Below are experts of layer 3 (counted from 0) of a mixture-of-experts language model. Rows are named router (the router's row for the expert) and show model dimensions 0-191. Each number is 128 + 24 x the weight over its row's rms, rounded and kept within 0 to 255. Numbers have three digits each.
After each expert's rows: a language model's description of what the expert responds to. This comes from a sample of Wikipedia text that the model never trained on.

# expert 5
router:100104106098112157099104107143159158155148103118113128150105116111161148162108139163155120119106095122133151096160152114090156103101146145156108104149111125149148097098134100108111102163107099103100141158106114137092133119103104154106149113137143156133101154108165157157139135136160102100106102155156161117160095108152125109151162095090145095103159152156117120096094102158131098123118103155164098162110097111108155110093129152135110159150132096098094109110146156129093099155100100114142150115104098102097136138095152159132101141134125099156113161153099099137107158110162104101
Spaces and day or year numbers after month names, plus odd mid-word fragments like sl-im-y, Che-met-all; common words like of, and.

# expert 28
router:103104113094110151096102106145161155149149104123112126149105119109165152159107141161151121115111099122130150098157152114092160104104150150153108101152112125148149098099140098107108103159106098103102136155106112135090132117108101153108146110140139151134097152108159157157141141138156100096105101156163162115159095112161125111153159095094144096100161152160114125104095103158132097124117107154162090157114097110108162108097132142133107156147133094101094104108146153130095098154100100113141151113099092103095130140098150162129102139129123099154117164154099098135101156106163100097
Place-name words, chiefly United before States, also US, north, Santa Monica, plus scattered mid-sentence words with no clear pattern.

# expert 30
router:102093114098137136112122123150161160141141087077119153132074135099148169159122174133128107125111116160109127110140134130066161119129154143131076126142121158159149124089131111114098103170120102115115151169094104138109139118101119126106168090121151136127136195132128177180142146156168118111132121140153170127137115140127152127154128108104122119128131143141105114103126120179134134141115105138159106177128110120106143113101125151135091187171131106131116070101134119137117092131106099132133157108120123083123163129128134134124121127090105116140126159158087132116113156096125076125
Two-digit pieces of years and date ranges in tables, lists and prose, such as 20 and 19 in 2018 and 1998.

# expert 27
router:102104116089131156112115091137141132139153105111091125126105108104150145161114119158157099102107107136136165137166154125099154098105136148141102110137136102130148116094168105113129118175103094084103158154123106130096110109093092141115165125129131169137124168095144126134124124141144112089125095152163162099167128105165145115166144107097126089111164174165130135121102116164143104119092111141134098178111095137096145109113148173137104139141118101117093117114130155131098079150108084131138148103117102123093130109094125155114095131126133087135123152159111109114106143113176111083
Spaced dashes, slashes, plus signs, bullets and equals in tables, scores, coordinates and formulas, such as 66% - 34%, 15.7 - 97.

# expert 37
router:098094099104117152100099108148140162157150105111112142151121129125165151156096146150153126130111093125122152099162157115087153099110138143148114097153123142142138097086135109104102107156113105109106145148096122140096138123111109152103150119139149155147099158121157145156147144131152114091116089135168150109152109119161130105157157096090137105096151160166121122102092089149125095118127116164164093164112104108112147109088122156134102166152122090101100102103153153142090089156098102125128150126104083113093135132097154169129102156137114099143126161148114105135104161103158096106
Short inner word pieces like on, us, en in taxonomic and foreign names, plus the word there and first names like Jon, Kevin.

# expert 20
router:110120090064110126089118100131141132130129133124099110158092119133134130155132141152137123130120098115108140109171151132107143101096153128153138136137124141139123106085151107083097104137127104124126136159108126127105136144112120164080132102133113146145125150132176158134160121158179111111100109140163133124138118089123108079135132112053149101112151121160133128106123108161147095145113080147156083140130079108119141106105147128158106158153112110130096128115134140150096086141122119140154164134132110106082143112114121190114073131128120063135111171142111109143129125093171087109
Standalone space tokens, mostly in tables or before numbers and years, e.g. | | between empty cells, or 54-23.

# expert 23
router:102099113094109157098111110146162159154139103112111132155106115105158147159097143161152124121116105129126151097165145112087151100104145145157103108157098129141143092099139090117114104158110107100105138162110116137094127118110099152108151115133139147131100152120154154159139135132154101094107100156167163113159094103149124101145151102092139096105162152163119117097094106166128094120120103156162095163118094101113160115097128146132102149147132093102100097105149151137097095152105100117133150107102089105099135140098142161135099142124128091148114159155101104130104156102163095092
Raw byte pieces of Chinese, Japanese, Thai and other non-Latin scripts, mostly in parenthesized native titles and names, plus scattered digits.

# expert 32
router:101121086117115130100115111130172123167142094114118139144107104112155157172134117169155111130096099116150137109154133113082160108118137155135099126135106118136153112090132095123131123160114111122101158167116131171113167122122119155140126104129154152141083129099142156168149125129178101094101093156162163112152099125155137128152138110119122130069162159125130117096096091121133077110147137144165093155137136135128146092124120145131113120145130105088094078118136150120109083124077116137135145143108106089072112129098150180114100100121116099157119155133111107134123140123137077126
First pieces of split words after articles or conjunctions, e.g. vert in vertically, fib in fibers, con, gr, des in deserts.

# expert 33
router:104105089091116133106120095151141138159141104115130143164119130077155154134122127134140124108090095136128162095168142116098147095113124150116110108149127133132152107113145092105150120152120104115111123152114139142087139108084104152119130113121163202121112151099147155178111135145166087099109116172175153115149109116137109112141149099110127085107155139149148121085119111158149106119120091135163087147113099094114165125101130139112127153149132115120104097104144142142082097144107105103159132123083101129101155133096155170100072133147119088145102165119112118102117147110152119115
En dashes in year spans and match scores like 1915–1946, 7–6, plus slashes and stray pieces of non-Latin characters.

# expert 8
router:106116136088128132097127141122159150180151101131122125137100127130150142168106157161138110118117110169148185106143142097096135093103159149158120123143131160153120092118171104118109109153098099080121116141110118133112145094102112138083146137145142140133133152132161120163133125139142087084112099136151173119153065118124139121133156108091162110122167169162106124090088105151101099145106121155165113141121079126105153116125124138111130169121099091086086126119136145105098089170091123127119135116121105092101109103110157171133120124121120112149100149151110098153114154106141122119
Newlines ending infobox and bulleted list lines, e.g. after Maintained by GDOT or coordinates, plus degree and minute symbols in coordinates.

# expert 7
router:121093137114138149117135097114150159177149112151111108140102073107162145148129128128150140137081102145139148124148148091119147111118101167155106097143082119119147118119124126108119080158104101127104090130133125172113140123127090140132163111111137137128112135115134140154157166115146097124127133145130136118123071141169144115156155108122152122118144131155143132057071080144163110130105102129157128131099079119100121122126129147118137129146152113093099090115134133129096121166119089106134179114094086131101148160112170130128083181128138121141089146191138088132123145124128111106
Content nouns and verbs after articles in reviews and media text, such as album, work, show, comments, sample, model.

# expert 3
router:097100109098115151099102104144150156154150103123111129148103117108158150160104139160153119117108101124132150098161153110086156101102145148154109103154109126150149096099136095112111105163106102106100139158107116134093134120106104155103149112139139155132100154106163157159140140138159104097105100156160159111156097108155122112151159096093144096102156150157116124098096100158132099125119103155162095158111098109105157107094131149135109159149128095096094103107145153129096101152099102116143149109099097103096133137093152162132100139133123099158115160156102102139103157111161098100
Middle pieces of rare names and words and digits in dates and stats tables, such as fil-gr-astim, Nak-ash-ima, 20-24.

# expert 4
router:107087104093112150097105114150153150150155114137132139144093112118141164149088123124158122129124103129143152096146124118096168102120163130138140111150115143119156094102142094128100101149097116118107121163122135124083145088120116162116151146111142137140110184126169179164126132133158119091123097157134151131162089109141118105158168103078145102103155144155142124099100099164111124124158093162159091143113135109103142115103146168143111166149142108108098110140135163089097115139119101119150156116105115120088121127118150125156118147114102075136131173157130115126115169120188109098
Final pipe-plus-newline closing table rows, especially header rows before |---|---| lines, e.g. Score |, Attendance |, Votes |.

# expert 13
router:102135109120094141120110103110157123131127099114136129182125099122132172160133141182151130143104112130107158102153157128107141107086154127122083113146093152121139098094098109101105114187105090143097124149112125138116117124111120162083143116132130161101121156135136142158123159129141087116108110143158134127150113102150152139138144089109156107108183144142118142088094114152135127137137131192157115152123129063095135088115131129141103152136124091110066123108147150140114122181110109106162176121098119083112144149117142146146113178132092098161118120132134123138116152117144096103
Second piece of capitalized words after a first letter, as in W-ind-ow, C-rack-ing, Stock-port, plus Park, Hall, Re.

# expert 36
router:103119118102125128121100132121148126171152117103103121135103065117121129150071158141187143133110100171127153100162117108114128112135143144120117108146126086125147125091135123108123129130101094113107097145101111111105144140123091161109120094145169135145071153107151147158141128130174096104119105143155146119148108127172098101125153104104126114072155126178117127108117080141136108122087118150153097157108117108113149108075114117137108151145119113092118121123178162135105129156103120137135160140133114082096130141104145159142113145070146077158095143142119125140115165089138126114
Possessive 's and personal pronouns he, his, her, she, its, their in biographies, plus Romance particles de, d', et.

# expert 16
router:093098117114136173093113084160150160152131113111104093128113114134129140167099154156138131115138076121127138101138148078090151123128130161161103139150132105171143112098139108079099102135094115150114107169108105118104123143138114146108163108129147124121095145115168118138124157115158073115107104154143169117171124089119151122168137080094157081128160117148143147113106109141132097101141108181148104137105068115105122106120134144124113141112144113095135101102152150138116079149118069110138133149115134129087137150118153151104122119126135091167114135129117116117107142124171097120
Colons after infobox field names and the field names themselves, e.g. City:, Seeds:, Location, Total, Coordinates, Spouse.

# expert 34
router:111079132127108142125123080166152152143147107119125131143119160111152150140117164157144141132088081131114148101149155112118130123114126154135077115133108161133171101125148119122116084122139082137067110144103146168107154113133068129101130105122131141138114157122150145133152179157159131115140109162129128102155095126163119081150151088118173091107134151158107112085113102141102103124128088157144101142130092089116143109115171128105111126132126117130063117090141125097125126171119077141149172143111088110130139149106127150137126166156147129133125146171129119123108141133144124095
Nouns naming institutions and organizational or abstract concepts, such as Council, Ministry, Party, University, state, system, project.

# expert 29
router:101102110098112153100103104144156159152147104119113128149103118104161150161109138161153117114109099122132153095161152114093152100105144149155111103154107125148149097097137097112111103163106101107105138155105113137093134119107099154101148114141141155131100152108164155160142139137160103095102102155164161110159099109154125111151157098093143097101157149159116124095094098159131100126118106154156095160108098111105157108095128151131107160149132094097098103111146155128092098156103102116142151114103097100096132138096152161131104139132121096154115162155098097135104158113166099097
Year pieces like 19 and 20, table figures, decimals, and later pieces of names like Kie-fer, Cl-int, Comm-ando.

# expert 26
router:117105100117127158117066134127151137143141107139116114175055130103177161148105147152123120121096120136092141120121155099131138109121106143170107105158104130135136109115117106087146099151105107115060141156113110129120145117120086143080169104127169151138097166121133129156144151107149121125134080137141148099148078129129131093132170109092138093073157165166116124104103094148144138103128102151138114158111077109111180124100143145122097131129153110123112104126165145099114131151132125119147155108112095113117146123089135161134100120140137119154133143142101108146113155103146098123
Head nouns for people, roles and groups after a determiner, such as team, school, player, driver, grandmother, children.

# expert 22
router:120111118083111164126101123142153151121156120100103145167100113108160157133104173128170120141104087137154134124148180123117162039114151142147109101145109126159175095092140118136128130140088107111106095165118113129124119159132089119115147130135137159120125164130149146144115159100161106115148095147130123104144113106172135134142124100115168106109136187135137137080101121149150103098121132134126119137075102109104162105119157166126118158124111124134095145112167144111083132180112116116145150133102124102120105107121151126154114138110151135173136131174137106129120135126130117066
Final letter groups ending proper names and rare words before punctuation, such as -ie, -ile, -ous, -ing, -ate, -y.

# expert 35
router:132098099115096134133113088132141177138144107125106130161106087105162126131140166155149139140119128130150167104152145104108124104094102133184089123138151110145164077129133112136093057155090103086111145167130119153113153091121109138107137122121136130130109148148169159131145139104148096130137105129148123121129114142153148147156145116125119118119155177146143153110102086145152127111122124157152124146088123096101142078121130106132120125169131110110128124101134142100102123184103108081133133117116075120105143135097172143137070166156152137183108126133114096091125156138127126103
Endings -ed, -ing, -ated, -ized completing verbs, and participles after was, to, be, such as rest-ed, dispat-ched, used, built.

# expert 9
router:111091102071107155109105104152150145190113124117131140150128130096147157141117127142154137088124121116130174138149141077104126108113159126169112107131131130181130123108116108088143116137106123133113111173117135123114135122076123152117114152149131147114103141113129143167155133136144128095117117122163164119142116104140098097138130111099158088125133149146136127109095098162140111120094143136147097153104124116109179080096091157152105131138115110090077100101165167113108093145135110069156154116104103115128149125080149130115098133148125126123083160137111113137126170119178082114
Hyphen bullets opening lines in infobox and list entries after a line break, such as taxonomy clades, cast lists, discographies.

# expert 19
router:106106122093106155097113110122133135167146113129079175148130112129134127180104131164166088107130099109114140119167131079113161109117107154124134074135111153155114109118149099122117112154106129110103133128078131152108126135111130144133168129148115165074107130153188143147134166151148117087124122192139164096155099135158147098148153121128143118077180155136139125122123109153152109128129111166139077165106094128138133127067124142128118159158108107124110123127146139093094128137121128109151157140098110120099137166109161138112122124106134118164117139163118111134132139120182098124
Commas, especially before years in taxonomy citations and between list items or clauses, plus relative words like that, which, who, when.

# expert 10
router:106111100104115138088101105175154153137144107103117144154124125112146152161107141152144135114117090126141151108162154118093155101107113161159104104144121137135142096112146115130093128169116103121098144156103122146092141124099096142115138099149127151134116136125138152158139129170169084102092116143155169112153102134141124109162140095085154095104157146160119099113094093162118102109124083150151092156115123121097141122093116146130092159138159079116104118085125167116111105159092103116157128097103103096105126135084165152146106139120153097151131162146109099163113158115165125099
Ordinal suffixes and words (5th, 2nd, first, second), compass words like North and South, and middle pieces of foreign names.

# expert 14
router:083116128110121164110085099160124159142166135126115109133107120108136138172075133147178124148140103138097130106158140093109146111088125141161096108155106154142134110127114135114098122140090080124126112134088136140101172141106115125129138135129133117116095130135154156135120114138138056093112114137151180126147117087135109112143139136131157076083129123147120127122133114154103101119141107146146084156078141117111145110111112118122113143169132126115121096149162189147117127132085131134113163128101137079116170128118143180155090125137122122165126143122089082124118135116175093095
Determiners and possessives starting a noun phrase, mostly the and The, also this, its, their, his, often after prepositions or quotes.

# expert 2
router:112094131119129158114122098171180157161144119135125130152094135129155126155096100178131123126087115122116167054155147123097136126127147177148086107171103123149166079081117094100133073123089108111095170131103152112100168097088108161120145137150123133127091147114128162143138146129169117092118120140146149148153115130156110125161166103107126120106142110135098133104114107126154118126128126129151113142118121110078125101115115136143089142129143113107108090099129133130105114166107082115127146123103104078117134093089144155152122116141147101140110128143106103117119157110155118116
Opening pieces of longer Latinate words after articles or prepositions, such as doct(rine), exp(elled), coordin(ated), Comm(ission).

# expert 6
router:118093126104122148122097135135140128128190130129125141131118120098138136157128113174158149139130088126159160115159147103111156107128126184158115103140131136139144138106156104120113112165099120089088142158095110156104173130121140113131140135136181189104079168143167141150123143120148107120111119167149120087147094110170111125124142127119122115074140152130131107111127101175160101113102147148143089150118069130127153129040124127136114131120132129082114116118131147117115134144079132119119114130098122122074110101099134127115105147108122083147143135149112117151124152108167095105
Coordinating words and list or clause commas joining phrases, such as and, or, but, while, nor, and commas after introductory phrases.

# expert 24
router:101115119115108136101121117160152145139152099130141117125123128132152166146102131156143146140107110109130173100152148127112120099114147148137103069135106134110145100110129123088130108165103090113115149153117140166104163144120138123136165099155106169144086182111157158140167131149131110124115088153152148111134116109150092113152137112114104096101153147141130110112107099149098128138100117150130099152108067149120139126106125143126125184122178114096105110117158184140107128115114075124135139092136095128129136158102132136110114136125108107182084141178110077120116137106199104108
Main verbs was, is, were, be after a subject, and closing parentheses or quotes ending a parenthetical gloss before the verb.

# expert 1
router:105087093129120136109137099104148115134169073126114091141115096125151141149135131132128156147099118127157147122116135105113129117113149174137097131135113133135128117113127132133096067150116122126113130127124154140120183092113069128101152078114130178090113141106158137143122103146163126107101091152129154110132119131151133122149168116100144116141142147176125116087116117197129133095111106151126093170100114122121121102132145138140114142148140112130122105093134134118080119145107115114119154128071077097074113179109142170150096141109141108188096131155119084160120141127129123102
Career verbs and month or year words in sports and life biographies, such as debut occurred, suffered, attended, June, season.

# expert 0
router:107115087102091144092117120116136173135137120117125125139126138115134151178096149158131103125135130108136139114155133135081174100126138128138100086153108107153149117096140076125110123163115125110108115125141111129125137096135107135094120116146133146125115116122160132154127119153162136122117074127129154131140096124144118117165141130052120079121176164151132107129108115153125114127118105155161084157104093121118143132047154156124122176131134094075086118131133144112107072156123083113126133128089105113104143148108132153113128122142138090158131159156098084128105143117172100098
Pipe separators between cells inside wiki table rows, mostly after numbers, plus semicolons separating list items like Ewell East; Epsom.

# expert 18
router:084083127129102157133109133128135139163122111128111159156116077133148136158109118154154116103112115109132144106185135129107140056113118149125089119137095143112138119135167125074097124133085124080125133145128102137115132123111124123132148121109137147132105168079153153133169117114149100140101122150137129094137065136152169124128137095117124130101145144166137101134125084168154108133143154172160115186113102101117145099111133125135137134135156112123118104141161154086098116150105119131101133104122116106117135152099160166126115185091149126147125151183117083147105162142133098112
Auxiliary verbs, negation and adverbs in the middle of a clause, such as had, has, been, not, also, and adverb endings like -ly.

# expert 21
router:105106120098114134118103144141162144139148087132141107188114110102135123125103137149137134112108107139129138115161164118098167106114129155132122115149137131123122123118149097118100100158128106106109139150064114133084129132102105149108192102139136139108104135123187152144144127147160113107120103148158159135150107103180151118162138106109123094118124126162126106095107085152122079134143114154158103162111102130116132107110112167134138162148147103116075099125132174123111087125115104114143171108111100103101163110099152153134088136121143098175136128149095097141098140097165076099
The preposition at after verbs like studied, filmed, held, plus in, on, and zero digits in sports statistics tables.

# expert 39
router:096100096119122132117121099112153131149148119119127124136118121105161161164125164147142109148113100129133135092148144137110141092097107140146110096143161113128150111099134089103078135144117111114100116165088113107093157118120119159115142127129111117130104134118147155158140146090153122093107118148171142115152087080124135120143149096104144110090136131164111156102096130168126103142123132166159103169115093146126170123122121136121112159153156077090095118122144149117102090147093123138149148126113092105109173158102122160187121122138132104169129190181091086143135147106163124117
Pipe characters opening new rows of markdown tables of election results and asteroid lists, plus words like same, such, called.

# expert 12
router:098110121111121164102106100139151145150156112135142117143107110125128122153126145144138107129109111111121135083142164129089146126121144148152119099125090093123152096101148077131087122153117106091092135135080133145097140135084105148098139115124108161138092141143161158134146151151143105093130061145165190098149077109156163115124141097092108108117174138127107113086121097143137115097114116158158115133097096098100160104108141159137089160143130067127108128117164155133123097143112128124140138134097105098111120127095131144123107120148112069151106171147109118131105133117158121111
Opening parentheses before years, countries or figures, and unit or currency tokens like km, ft, kg, $, £, %, ^{.

# expert 31
router:122111132121117142124089089135152165118144109116092093135072083073140141149116117141131140119117112119105140117142143083114130106089118139151110096160107139141157106123156098108107105159118084127121147142120099158098125111086127134120169117154153139107104136114151135153121130138151109120107063137153167090132065121177116098150153112093154089125142175139137141114107100175139107111126122149173077157141106120108157124093149141141104119167135109099115102107136173091096099151108112151152135111125110130093126142122158131143104124121095108130129145152103086107109175113141119119
Prepositions after verbs or nouns, chiefly by in single by, directed by, Preceded by, plus with, of, and counts like two, three.

# expert 38
router:117086126116112155131127083135144145139148109089130106132105092139156144144105112146147116106124092159105141103168144137098177108101155128122100109170103137141137103116121116133135120129077118111112116172111129114091126102100084143108129082133140129121131137073137137153153166141145101118120115124142140125136097104151144098132126115114122089123142150149102136104099095184157114133125127155177100151073122074109149098116137165105126136146133091102118130095153163123097117174082106136135151090106091111118127142110140173154120114134104098137135142154126096139108169083153069105
Section heading markers and capitalized words opening sentences, headings or titles, such as ===, In, On, New, World, Best.

# expert 11
router:132102108108124125135120085127143143160135094106115116140102140105134181159085123134157134125110128142111170092166152113115162097112124136136103106167107110160143102083124101106110119164133114099117135126098141181094136144099079152075163135139136162103120158083141160139133153147157117105090137147153168128179107095139145109160162123093132120126176126160135135113121115137142100112135115136165113139115099139094165098117159149119112154164157114134094128102170155153119095155124101142139144104129113118106118141088142159166115148106103126138081149151101094160140144112148112100
Single capital letters and acronym pieces inside abbreviations, codes and name prefixes in tables, such as ISIL, UKIP, Mc, VFX.

# expert 15
router:113117094099100139082095102141145143158130096104107108174088136117133157149133134163147118123120090117150157125157161124098150094098167145157113088157119152170139104102114084127121092150102092134125138154118107148095122139098119148107144107153148143117075144117158174150141154138151101117110106138152163121189096103156113117142155114115150093112140167149090134118119109135107101142150116170145097149100085131116142101096115145145107151139130098106115088131125127090116107144116103108114148118115098091111151120097122166135123153114130065145112169156112109151123161103142116110
First piece of place and personal names, especially in lists and tables, such as St. Augustine, New York, Ann-apolis, Pat-ton.